config.toml
d_expert = 160
routed_scale = 1.5
balance_loss = 0.000602
train_tokens = 712800000
Below are experts of layer 2 (counted from 0) of a mixture-of-experts language model. Rows are named down (a neuron's output weights, with its number) and show model dimensions 112-167. Each number is 500 + 40 x the weight over its row's rms, rounded and kept within 0 to 999. Numbers have three digits each.
Before each expert's rows: a language model's description of what the expert responds to. This comes from a sample of Wikipedia text that the model never trained on.

# expert 6
Articles and modifiers. The articles a and an and the adjectives or nouns right after them, such as other, same, new, four-year, dry goods.
down0:493480495572469462448470521505446467489516549426519457471479506532550446516545479452442493531492518512498462455473496474565482432494409544607476569488599525535505455525
down1:557476532506464550573470492406460517563551507489498523434528538477493445506470491524479516445477475496497472512471501534448456491432515459489505425543478520460527493522
down2:455535503461474537505503571464497496489461404525542510553497438524489485513552482532437486478504503490440548529489513503538529559486506460514577438527500533512475433506
down3:567497518544463520533540548524481464485543520513512481473527546500507459410497580526500488568518509556493505472475497409493441509519454497560518535450491474548459502574
down4:475456530502489512443537508599537478460524444473482490438553538516530504502505507508513521396565498494518543513427546430482563482514534519463516514441540516514486499407
down5:543503470487556493512432512511586493553466495456515565531517485626488463466539499537498451427523545572473478473535426495462462474503447537520491499540563511557497617494

# expert 27
Mid-word fragments. Inner pieces of longer words and names, such as ot in Mesopotamia, ic, iss, ad in squad, Dep in Depression.
down0:460541525482475534520432527460493454428442426474523520546499540502515548534456462487572493542497477488471413518506545523469544529527499565489558514436524500490513509406
down1:449424496510457597536465527457473517503459527462462552514506504521519561450438479530448506537567546438520486499479487521573500588477563517529493479528507514503536524514
down2:498497460560468503513539483476481523532469509506501506578425473407453556479491532557472524511553450494539518526568493442499517541470479488467537556457421528449498489474
down3:511540406488491509517602544542465502544560551523485519463514500427514566534539521487555425472486516593528517492508504469433526529436468471499505507438522486491513527464
down4:500454508540531481501519505529414510570488512467505526461499521512616555443500545488499499479543437507468612562612444577501428502491477483522469410473542369495528494536
down5:463476516474548534486434495522559435500560576551467524487588449550512456484465401530472443493499539510472468555397489480523539511443551578515461484457483476566504475449

# expert 12
Common nouns ending phrases. Nouns and object pronouns closing a noun phrase or clause, such as time, years, season, response, and him and them after verbs.
down0:513544515535501567464476454526491458533405501483531540507489524551462507363427558541524464478520544443433514577539470512496521546544556430503454486511504514550488574520
down1:543531504487485455497473528490507579546480548514519526553487423514480460452572525491533419491462488455552455531438452506501486518503471494490528530534522546498479478457
down2:448467514457499468465501524507484483500473530551454556510501477535499430479519472534471399492425462551549441429526499530449537544500581517426501499519521522555518573508
down3:514521486500519466516534512493500516503537501555485530556482512444404432553439537461507493552505484517536532520564427535492475463540475397497541527541458479492576556468
down4:416471534473478435475543527507496529468454503502542484571467407470463465439502537556549515529525529511534555587520466523504538471512568453523508564525585464475600555495
down5:482511546591483503393501477438409482441479546469500496530531527401499471592478489478464531440475513495510433441498476527420526511492532461471495558486481467467423518548

# expert 8
Name-final syllables. Word-final pieces of foreign personal and place names, often transliterated, such as -ay, -ley, -ney, -ford, -ili, -an.
down0:522504528494403438506519482500527495450467466450493497571471538525506510447499461455501489536549508467450575545501487582462545471502564506432545530438483562504532471559
down1:513530583490505486522484469506532530578525479478487482581502489442501469469552539474489498499497478533566445449487484414512590545449421474542584472528528546428472560513
down2:548467458560494499468491459502492480472442497476577534536557505541511516495469520506461426501552433496592546543462556561491492510474450591445466531492473546408457462508
down3:474447518512481554525488473486480432470412516539512557539524583471513364436499558489419521493531435538478547468514462561486476455478541499510422481479511449525566492504
down4:468503500475464441478481495481413503490555546457549431485488507437590503537507508506476423492439509527471452477488482471516521450576471416425522516403543539489448494473
down5:560499480579535471458488506479542492503491518467583542505506449496469455517507540500524505419455488513545512486495515604447537538596497473540450561468483466467464512640

# expert 28
Institution name heads. Final nouns of proper names like School, University, Cup, Road, Street, Museum, Jr, plus closing parentheses after years or names, and Thai script bytes.
down0:513498448461484536541528458481463578453551515484556379493535525537401517513529498433530510561450495530546494582503521527489460551497514451442510510521487508533509484507
down1:489498478494491450471499504537561502496434522570534538520447504481524466469544464498508501495463505466450520515428517498486522498476537542484518461469509498450451563510
down2:484506578497476538495459545479466531534464530499446551516445541540470575489520513574500469519496423536512513461509559496530514512493502421505563569475515490477493443608
down3:515475443544523502545570499499548434499564520579575537529489504477462532461493529506492450495523524437509554518503541476527500473457524476466525521447502515464471450506
down4:439540524459458484530504415489510501460481503484559539485526511513523488465435559435452529496480452451563538549520488574463445429481455446561489496441470456465438474500
down5:448587517545457448523489488467461507509503524511452486532496590553414475463495553477428481549513490543572518483532525508466437470447430505550517474544523539540470520496

# expert 18
Word-final fragments. Last pieces of split words and names, often foreign, such as ge in Pledge, ance in disturbance, ion in suspicion, and o, a, ine.
down0:477482453550520493524522496560525466457448569483449458553439430468543513426454547452445461494448537478509523484485471439486594435559481484474541529501491543436497526456
down1:595442570525527451497426478484477507490509576533517504457433500495429480489501488475494492471411539452430475471543465503525450459448459524489496481482507511442514540489
down2:507566537541490540445463467468503484401555432491500513432599544502508510521490460495571462554459482467486441526490487513471528495479484518490511517479431482487576484507
down3:521464513498512491520541437537485556549434498476601450420507528498475486473495502500486433474557571474484485502519487567560546504486530509523472481483506458493416414521
down4:512503482501468470465413530447560546452479480495510572471490435477516486444480422542496455564475526533513484518509447436445431483472477516568447577524515560428584585500
down5:477540496457512466477436479528523498482503526552496508538445486576483510540470492463440497496493485562592503490491570518497525435412454509499546486420479463507462495523

# expert 0
Year-number first halves. The first two digits of years and numbers, and the space before them, such as 19 in 1995, 20 in 2005, 18 in 1840.
down0:514529523547488459512512427526494516568454574446508497532530553520523482490445503453489463493507516570516435491509581473424512524536515502487473519511482464498436439498
down1:454528434529529564505541484564505502514521579532585432524463510504518450468453544557500536484485505508477517550526479453426537566531454453537407557447505478537541485476
down2:480585436444584511436454469501505603520448471452464446486449452489482477515507532434449543541541546472451439553536451560480446472464524473554564582547513562462523566533
down3:463480586542481546464475552508553458451512437509502528483575481494437480516484489510474503500434478515509527515540449464465470476496495407467486508377474405580510519552
down4:554539522479571467455486483467515519478479428485491468494451493414451532468560483469534512502537504420496558509447487496505427504487442455503444474511484506444547510468
down5:495490542556491451472498457616474499498495496530471502489481558406507536523473471430531439475449547444494525503494460544477470463510502563502455503531500482557464519451

# expert 11
Name pieces, closers. Inner or final pieces of names and words such as -k, -man, -er, plus common first names John, David, and closing quotes or parentheses.
down0:566524468505489490495472489475519502440538445567540524537477498500519507478546526490455522478526571596484446490477535503508546447543496481569461502509527498508524500585
down1:559468504507534535483493555446493491476403430551521407511460512437515475490553486468454442538519552468502475460483469476489573516443494535536513529550470517475496504538
down2:482550506516570511480521504540491533506542483539519541507515449409497484506541604472488523496491497524526534510544455539474451462463487497525553524481502471452553466537
down3:493506554489458486540450545532464504462556474547418462477515538527442514479540531562467461439499458496480470508486517540479423515536509521454568480503481506491469522538
down4:510478552464555459502491484458470438492549473424460441475466487504595449508513488485487525562543483511493451527501538384509487482462409565509490496483496497471499500475
down5:491467560484506493539514489505509524535501506535379505492519482444464462510528517492418481512430505535504479533499523510463473521444486543563517531513460570485488515510

# expert 7
Mid-word fragments, name heads. Short consonant pieces inside long or foreign words (Mitgl, Keynsham, Bratislava, landslides), plus all, World, Civil after the or National.
down0:550445507543506553489469531522520434590485490446465478464550502574496496544450457514474522452532496483490519488509530543446510476472512536541571505445471552582404412488
down1:490451493481504497468472439469498431524473479510565517436559476570533450508476546469523555489499478590595518445457568486466488530490444493448481484479481486475450543492
down2:487454534465499402463431478440511509504536432484467562476520537563530539498530488560516445544506552514505475537451476484481448495468486455520445533475501442558515533484
down3:575495543552548459484600515473540550464508527533526533413558499510432561525484540542550496553479526465498473531489425480581484491528559471432562532524520518504494508472
down4:527583458435498481572510545499491555440538439463423480449568522503546537444528483541478499465508539518486483498557455550470458496513523456562500555462522478445473512566
down5:454561546552513413515501554493476489493537454469445491444425512426542468583536460480499443518501459508511427519551499517422473520433524451457506536524454599480479520484

# expert 25
Verb endings in narrative. Past or present verbs and their endings after a subject or was, such as released, made, received, passes, investigating, plus particles out, up, and opening quote marks.
down0:491444485545515566518547521563457536549524549507507525522539507538493437500487476459538586543580504523470478489527484524623542519487478526549494470481502579491500437477
down1:570485477508554501558439545501476534483528499498529487480501456478542462517520550520543489482413496505500551465510511498503496526411521533575535516473443463599463436472
down2:556536493527510545432452504478512526444499472560471504531512418526492535533502418459484477494509494523549533510479494606465471514592474537428453486505530457474479565517
down3:648450486438516523493595451481501535453561525550526521522464499459499551553538477518498472528481551495419498486439510537522479542470518487475443527511490493436469447468
down4:485448506533500477461521494557532444500538527488445456504482456393565544490489517474432512495478445453529473509501461497485481497519491517491505537475520538463519489472
down5:480521493566444520479557540417584470535469459514534583482425569500507463553470555455499541422438464507515501411492463490524482554536469503436493537472530480529479486490

# expert 2
Open brackets, blank cells. Opening parentheses or brackets and bare spaces before numbers, years and blank table cells, e.g. (1995–2009), (head kick), the 2002.
down0:516563536514495509484373576449505455569522519496456524456475522470510549530589468489581477523443569481527475444503544464502477479469550511565532536574484498437484486525
down1:503468525458502500535481495516521487519499443480481502504470515522486526441495539438542536528549519474452459455496526489468464468471460553459562495418519516486493487533
down2:505532582453558526492531454553533508521478490513433411523531485552496491488518501466485513524532488483420475538511515546477546499482489441631471547501491492507645491522
down3:470517469502459452471492467495514543459501545444437565587544529486507542514533492533481413483453485515566510481453502535457489517456459477513554497516489553489570505482
down4:482519540513489498476483467447403524554478499505451486533497480526517554511509554480523556480485516483569454508604502430567530534532538473485550505468599521443477476534
down5:454537523555577475520489467576553564443477457504504470514459497504549496446478516468459501481423469470435517453526469501497525598438384430516485584547518490464520502486

# expert 23
Commas and plural endings. Commas ending clauses or list items, and plural or agent suffixes closing nouns, such as -s, -ers, -ks, -ues.
down0:450489601487524486484457476525535506502455443465519587597465526499443480561478426444531451468518525528524467434520577484443454547518503523478461531557481528506474434517
down1:468531520531540569540498439532544484519478434558428521501475454487452467564482527533528538535456486527497541494530485467449463454479434468407523488521484422458536541413
down2:536512522455471491506529507485503534579470531544495522570528523491506472551489474552516441497448506455533578462527509486461523539548531469508498468476438429545472455544
down3:507467542519481521447504531452530471499556451441489487565470500556498534435444500547472501562508538546502416478412478525509545551478496472517421524510538505515478466571
down4:440516546504492559447521529542478476432512452512480510564511457505459511425548510582484533503534511528527401558493505524535543492556419514574418507498478516506453574511
down5:487461478525436475515503523516463501511450587435483487457494457541456541615490468527534517508582493452496485529511458417475481517543473511494525509515559467489542517512

# expert 13
Initial pieces in lists. Opening pieces of capitalized names or words in list items and table cells, such as Sk, Sv, Qu, St, Genus, Winning Hand, Grass.
down0:525445557510481540470553430554443559520486468413496550538482576489471520423509505510421492517497569503491475426474456480479556481538464501564542488483462505505482566539
down1:580458488538556486527482528491529486544431457460463472439421543490453511421492514508585516534539423507510505498538521461507494487513537429508526526492490521515550503463
down2:479450510453527439483510479486532536517508473495527478422506521568528552507493490428487496530513529528444555456594501519487539426488514519526476504472419547509478539475
down3:542532513417575536511483528498447554516548523468534482460517447527526412511491498480449487450476471465530587502514467536491505531542465411545458529458550411437469447448
down4:547506596452495516534557458512511517495516502547483508528539509522502558518575576546567510460593455409543571469509440534552517592438473474531583486550484483504482549490
down5:578574510425538515452447437501507509511446491480523523528479474475472553577486527509552543477450435489570528515537490481522572423494497482472468473523518508433471541470

# expert 22
Table labels and possessives. Possessive pronouns his, their, its, her, plus infobox or table labels like Total, Date, age, aged, Genre, and country codes in parentheses.
down0:450488573473460488526504489554476489589440489440528561515526510556465499459543452505547564483421510447519525561510500477527488454437532493553527549520538429557478528497
down1:536492558565511510455531497529489500479494519440458562445484418448449461431577503516603536470449500507450462473485518418489473528571564468471549444456443556548482544495
down2:483473520518554513478533503481447533427516510523507463398527475432559480529481535473499505542395500477555470469503523511546575515534467469541491498533473455426530477450
down3:507510486580459520543502486547514498522569468455490540523398499464475447463542493481520479499511496473518566465524504492569575521544497399545513550512454511540479540482
down4:424463459527488512498487500492498544502438519513427519530472452532545529392476503466517473442484512473479494500491467436495521512442448509392450447487555467567491496490
down5:473540472525406499478442556510511550550489505471535451506523525463505538454482466511577471510567498573549532508496595434501497429501436453542468514532474556514510500536

# expert 20
Capitals, possessive 's. Possessive 's and standalone or initial capital letters in codes, names and tables, e.g. Men's, A (away), CCD, 2XU.
down0:487468412563535496483511469485480446445486501471498456533471456559552454505470494522521528511545512486503487515514528530458556527467578564451491455451543581455480575451
down1:487514465498600536481514538490527490454484462445557584502504463497488528498555491418503427510476429544559554544466493428509427489521506537541462461491546525524448486473
down2:518536484484516571507480523489522485532485486505536528542464536420468466457573497487498522495518539482507497563498528542431525494525525489517589558499531526546486464493
down3:493435581562548577602486467449486457504557468490519399484532480461543508491508485533521515557476476516509522469457453466525491509547492461511482477434549508509506509557
down4:485451453537545488511520425500556441430507498471500505516462436516493520537539393582482457515495524432499488469453538458465362476577507536500507477558528507505499460546
down5:446586490559519491474449471474432515503549569518463515443490496481473446511477454513448427456471495434521584500518483492454417525561533560469481524496470443479592564517

# expert 14
Month names, word pieces. Month names in dates (on December 29, 28 March), plus inner pieces of foreign or technical words such as Masj-id, Ban-u.
down0:562525511448487508466458479478599516501508441527414499524544485503533530510537560504446482473536504506518547482551550482527507549495481547562510539443455452443554493526
down1:436430506440533507517489480507483535465478496465605533473449571492492514570524419497532446526551581523550507516564481533511538478484471485531499424479550477492519483546
down2:475446533515461490490512516515481452457480509457493549450506527547427468533527471494540459449503508468504499523579578493503479453484641511519479484505501544454462581607
down3:545533541527591488495496476529521569515457464514491481525501470434520462474436496544440490451475500522538524468560502484495588551510576545548524436570514498558544476536
down4:505478445491461489463500541524561489430588475518492460467457518553483526506541462584453507453509455464488538424564425473561531555486473494522498507514526597477552461528
down5:500518419532510516487438547503459507458457540461481528556608488566466433514480500527511499483436537489477503502520400507542453559431444477542518467544475456518480466455

# expert 31
Prepositions and the. Common function words the, of, in, on, during, throughout, especially of in titles and names like Beatus of Liébana.
down0:465510513531511541454464538447490508601515507566462432471501530502532492525464509539482493510568482546463558526465596496497510495475496489484523511468481488494516481460
down1:535582474520491576489445470453478462481511491483447519429555478546538508460541522538493505471495530550474566501527517412526530508463445477503545457488473570531473553481
down2:476457484567506428476473481559514516522570501515493439428539533503484452515493543494486530491507452498528497457542549462525539516611468491472471476523491536536421489463
down3:555527446447511600536527475475585480489498521546545469570458508580487503456472505558462467453498499526501479492557465514465553482480486464476561535517469552395422426488
down4:512551422444505535440419490472467568468470529499515513477573515541474425627525514492458562515478481535549591456455445508484443458466518552512494494490468473539474503477
down5:542567422494508497601502527490550420497527449531509474517473543501479513474586491431470483538544474462481497533498452590440508416465463499485482513516505474483466481508

# expert 29
Section headings, breaks. Paragraph breaks and wiki heading markup (==, ===) plus heading words that follow, such as Overview, History, Founding, music.
down0:497470519490481538548503540469461534546504487466513561445455499521491500541432415500507507551533581467538536506541536475463570512502479443517526466520503494451502475497
down1:459515527573484574604506507511499445511523447456506530524493453510480630538499478464506494442518517484561484494489473512526516432540481509464513491459483494506470557511
down2:508532504515482561574545517489484505504426521458473510573445494511471495496500463597479490482452464534476537479455530487440477503542481515518550551495415536506490512462
down3:515541469575476419435484472520597516492458456561475505494523549520479459510498449557482484487579475508497546523574477504547554486529520542530463509530499479575458509496
down4:508446473525428473491562535518493519561418487585459538534567564447503405457508499486521450495473503527577447523484521494490487501511546486522540525496512479536523496491
down5:456534505507405575533495454487502491472512459488553436501557514557439534463509549602519500422496564475459485471472430485496475618468525503441533500514520501479472501492

# expert 5
Common prepositions. Prepositions and complementizers after verbs or adjectives, such as for, from, at, as, that, over, between, e.g. known from, close as.
down0:514504478469540463514476482540489507541544527498493545489483467423505488494496514463422488508521487461542495449434492498488532487453415433499456523470521550496489472507
down1:497529516452483500520446506505461553490513489427440503496470514454517508508519543515511500478515537461523494489516489516498480491520519473503565599533446481480468494479
down2:470478439445444601534495545544518509485512515456503467508496506487460492505403523486572526564548465467489520515537517510500490498496467561464550475409516468460504530511
down3:568574520510570504534525526460543543491495430440518544486532574507495508532491503495527543539521559554566599508494509475484453490489489509535477598495464519541495503465
down4:478428486479495515436515470529507516491498482505484541516506528474476474529502510537575477456494454506485404498512484499535460484495566445493510511469469390475451456499
down5:508506511502505501567489482465513497508469492400436553545471527520521451549472486488543480518438556504478476512516495497506476485462528464504470490529556590518536453496

# expert 10
Colons and table bars. Colons after labels in infobox lists and times (Genus:, Place of birth:, 3:52), table pipes, degree signs, and ordinals first, second, final.
down0:497483451528552535536553493461539550532485536486506496501457485488456528534551542447533552494534458517484471468485474452482546509544473484476445547487526472539558520539
down1:507496509483519548489423500478494521474510444534428486583459559492491452501527551464462482485425561427516455458486467480535556504527493596485558497508526525424484585509
down2:585565473480480474503478537478483573431536436528508461546480501485505525507519482556486480642489484470493521480510458378488448534535522475434520530500526523475551605586
down3:548487501520473530529441470516516420503483526509469456542427535524492452493534554510495519549462573489427553531508503545475514568449443459523512531515455518488571564570
down4:493471549481438468486443477516519468512430429468505621420538508496509608445536529471540488499518493473527482516497525484519464490436513531517548501480471570506447535519
down5:485576555517533456483479427492442556479536563482561510492517437555534506525572481543524482489532482511543511470448515547577566527539490467536473518469460514481411455477

# expert 24
Clause-starting pronouns. Pronouns, relatives and connectives opening a clause after a comma or period, such as he, which, who, they, but, after.
down0:586479446518503481525436480458452446516502521467529456511570502477549521520452576431533464478503448472479534494525552509486513533527447498468563495538509525483533492546
down1:541491505563436448485566579523498511546484461463500511511468495518458503454472522497511490497511513466505447539506495571524427535538482536487488556524458474509581493536
down2:493533464425503610461477529522524536439484480462516518567475482442449532514510518529503517527491473484549418479552508444521466419553482490531545525436514569506497553473
down3:537512460462439461493448480445518484483511460436499498502534382588466487497493480492472538455369514454586476567516429475538522548472511466548432552453488553500518511522
down4:451484463525502455541514550481410541484445517461483495500568538523521474454517523512496405568553441532501486593482494576573484492550464532493490465507549493432526528473
down5:427452534508487463542507490468542501452508512570465514488405525491504445538539538505560466517510508499433473501511447490492465564476499498490509456476519502462497542482

# expert 9
Conjunctions and list joints. Words and marks joining items, such as and, or, by, with, including, commas between names, and line breaks ending list entries.
down0:544473490447545478504607483497533475466492465551496493493525512516511530519507406502477528425489513486482430490487533360479517507460549402526513489491556519449485507509
down1:530475510487513465501596506495511485498516479543465489513505502483455526478480543520511505521476516416469509460477490390545588551477478467505507453497450480509480542586
down2:463482483480431512455515472552526555497522530458498531540576585460533521506462541485489530497488456542509509467502427524446475466460435496394582470485525502535540471527
down3:488574452515473529506459512510476467466517481507536463499513490463550476471444569521458467474479463523427475559483526536464481567494489448546451500542520549498544534468
down4:512560464533549474472497555504554503494499436466563439461469432453519531502511501536420516534498482533553502452531505482455509505443500453563500539493466475411531511535
down5:530496549521489507509537499458433471520411523513471472518554430429500493497471498509525528496589493512553588518452448455437434452480571561469520476484514508521490521517

# expert 1
Copula and auxiliary verbs. Forms of be (is, was, were, been, being) plus became, and following articles a, an, often opening definitions, also == heading marks.
down0:468516497536538523494560436555530464417449593516474519604542460506501517458510509532527445455508544470503492478521492466542625550502414520494536512542518505518521439509
down1:532527554514514446552497571463566475492503526471488482503504503510474439568477562574487508549512411453480523467511518511488416440481438407557530513541446482498461529524
down2:572493557488559539534461497530452552496454511535515495444492534484555490502509475495509476499499428445499473500519490444570516477555539468473492539452473450570506479494
down3:496489522458599494557537506419510475469461553423538392536516537462467576531456527493515470539477471551505467559445504407525475448436550513494497561472492496594503495439
down4:580493452497519485394510557425510469557395585484511435477521485542503510463436509454472516566512405524478495528527530487547489503553480528462519464422413527474490456516
down5:488442471484574566506498504582474507515507514408519426516478511546505480469480491522521566462499479484471450481574466440470522519526486500460498538499534587445570544523

# expert 17
Initial capital letters. Single capital letters opening a capitalized word or name, often after a space, hyphen or table bar, e.g. L-ucky, P-uberty, H-ertfordshire.
down0:529466523517490484510476505535456429514482468552503499551475530445478491415423492531502548487516473478416492480543440465481418520534557462471487499519501524511481451466
down1:514511505486510483500476406481438477530512457559449514519449543488560476522495541451477595469496503520552467493503382586508560428492472491493540537500548451574489532494
down2:465395468572510502521534437498481444509482517458489450466513522486494479509500415471441461467487490498479520477478498490507503468498512540546530476435532421608478488588
down3:509542417482533499548551467538552553459549452476527533509572521544482486506479492526468468447497520471449507468416518514514559510477559479460488510491493454509486563499
down4:498509464584497458523519489477473531508439472480414480503539473463472394477559528550451518495512439487523527515493513591536619522502527535538495540515523526546538482476
down5:501481512490521474547510480499585510452468514489491468459478450462440552519473540509440503512559470505472524464549509516480488444493470537521482440477514514442485450446

# expert 16
Number and code punctuation. Decimal points, slashes, en dashes and commas inside numbers, URLs and route codes (18.81%, US 1/SR 4), plus United States and superscript marks.
down0:459502501504486564484554527446473596509484483496501493520519496547535523537426494410462390500488523517459487545542485572498516461490470486520564494558476423531565490584
down1:461469450514511467541526539485525494470418573483549518533464541528520514454468507522551580496498534454451438522488471450488583500502496506499459516528519550529517506530
down2:436524429472423483413458471474450511507509501489554476501479541536504401520499522517473456499486461491493476458549483538485547478526501477520516443541500514481455517500
down3:425447489407505483569454505527495503524526558496472541432543501537509491502527562505532467544530484469505483496523495554501437463500515454533522502505533429527595496528
down4:463519479435483482573521401554547465605503477499518493454524482528538520585459551471533487494560508565500456487458535502484448521508514449493470474567517460440541522456
down5:533513485524485555526578535464491499483587523541511454451582466468583552462510550569469502491458593447528458561473488506489454529525484537445523466563407570466500556502

# expert 19
Digits in numbers. Single digits 0–9 inside scores, percentages, measurements, coordinates and table cells, and spelled number words like two, three.
down0:490445500491492540509538471494487506451466557481579379505487479500521536524464466494509479484470568528469481513507503554515570513474468475470468461558506466538522468490
down1:575505493504500598519506444445539557527582507548471472523501533475532522517468473474533527535547482405430445462475500503419532452483451534457526503543468487510527511479
down2:584506518479422463493505507456461514407447521480608526488513560531563466508490496535461495434545480450484482450499544550512535573444539418525491523555434445563547488521
down3:519519494455491519517463542471406436501517462528463457571486499497475562446496527441516502503472490470556565506515488518442473495509473510511485510568482524434511482426
down4:480495541477507539501475505549495583516521464532471543501427490485551543515497590493473526453493500521433518467430502454538465524481466491541513513505572564511414546526
down5:514566490527483470530470483484496521443454557487420431551540459488509457534468465533518533516521502560541484449472496498477464537475465574487575558487520478512516500499

# expert 4
Place nouns and dashes. Nouns after the, such as town, ward, district, city, father, New, South, York, London, plus spaced en and em dashes in date ranges or tables.
down0:639402493506439497534540442502535473532529503446464540517468412446475509503535483549520468536495537464468439509476528548539488478583548506512501520481517563466552524532
down1:494540481540500570430493560519511562514400488455421532503545510512590582465435500533549467481467520541547492442552451424609516521441495458462560520477511477515498444490
down2:516531512504481541519523544469517537509569485488472489460445484534472487567473440544464450499488496507532483544499495480501542451507484542530598502401455466464566470520
down3:378431504513442516521552485482542492531488478465573530470546476531540488445550491530493475525407565533519476503493486550552511454545512609511453445488498516428474537421
down4:500474502586511498480520486480445501486543523571557539555580474462475488523435446471471545534528557496468508465473518543504516572493498542424524512452505467533547543490
down5:460508486515514560477505587527528569606536613517525543507550494474491438483513401478561566509522481529475445550450521540513533527541522511510523498523473530466560418516

# expert 30
Table cell separators. Pipe characters between table cells, also semicolons in lists and coordinate marks such as °N and ″N.
down0:552503496517535473553463538503497504428473531461527534546475473470507500440482501522505512571546551519501481513489389490518582505517528537542494462471433594484490528434
down1:494516524465461485467523524525516510439515485532517556481507607546519452573495473547516467499506480481426477416479526537465492492538517508459558437480543538514514561537
down2:457486525589469468492550485482492518529468501502481523454474454507445591562549453518460517484529454534477486493515546463524457531513496517462527427534518534513445460500
down3:547446500506524608374506519467447444500440428482483502482465455519471493499564456546526435453512505515466466435452474493467485464527476467456517451513479521540502513511
down4:540479453490526519559456437483479558548439415549584483492457492553479463602514421448480521460496527519529490526521429467523465542483488465461521489530538525488527500486
down5:447460503497522542457516489486441538496429526467537500536543527547482507500504525548552443482491489430490512515603506505557542520491498435466544452443465518487522539533

# expert 21
Sentence and list boundaries. Periods and paragraph breaks ending sentences, The opening the next, hyphens starting list lines or joining compounds such as gale-force.
down0:475476525527533527470543511518536519432494461521557497641558474468448437563508485528443470533532534499532454511521496455550414559505507498476512484538538464565513516471
down1:557537541490602498523455488559547477432417547483534475481477493501518512478514476468487496506511481512458543595483508552489507541456508434552430471421517478461496546581
down2:444558492511538543581478523501514508500459514485504515534494518583516517512454538471539437498466498473552460533519502465525509492406499467494496524555460496472560476527
down3:465531484438582572502501484488502563477532433448505532536440464544490511480527488476439487530528470515502583528545495499568509507475474470474475539477465480491391476470
down4:503464496546479484509512483519473482484541471525465519611512506469539565491539559468494565494501560458529454611507492508499458513531424546579423519475509544519468480501
down5:504478457563488546527462477462474509507474466496530553508488475576474533469523449509513535531455526541509581554540503513462464528478531463439476480500570514535539487468

# expert 3
Word-initial fragments. Opening pieces of split words and names after a space or capital, such as ham in hamlets, ap in apologize, Bab in Babel; also In, he, she.
down0:538520503529521561528488534525488425526514547465492503514555517468490518511435564493525502506454490511446462492513508503505446497554495490480584549483464476487517523494
down1:551535466429569556466531501566490574478504489514465557490472531530518449478506492529436521447510480521554544545502546475548514498469535489524439470540498505498533481592
down2:454534517496499467529476489451465461539605522496493585456507492497549564507511515530481449445550493497495509481430434512466439538513532478506476462533521392506532530445
down3:494489541468459486484482458493496540425469493520425453529522482480476469511510503520556421522586502473531510444461577416471521455475472545529523493544482518529514576430
down4:432485466528504595485509562490445500451449447545546441466564497518514449506536492492464486467493555510524554479512555490469499456576478523596537486526520524529515458533
down5:488506378542544532490448489457472500492479519508516511493450563424472515518478465555546488471436501450513449545525486476443547500498533444463515425479450538521436462474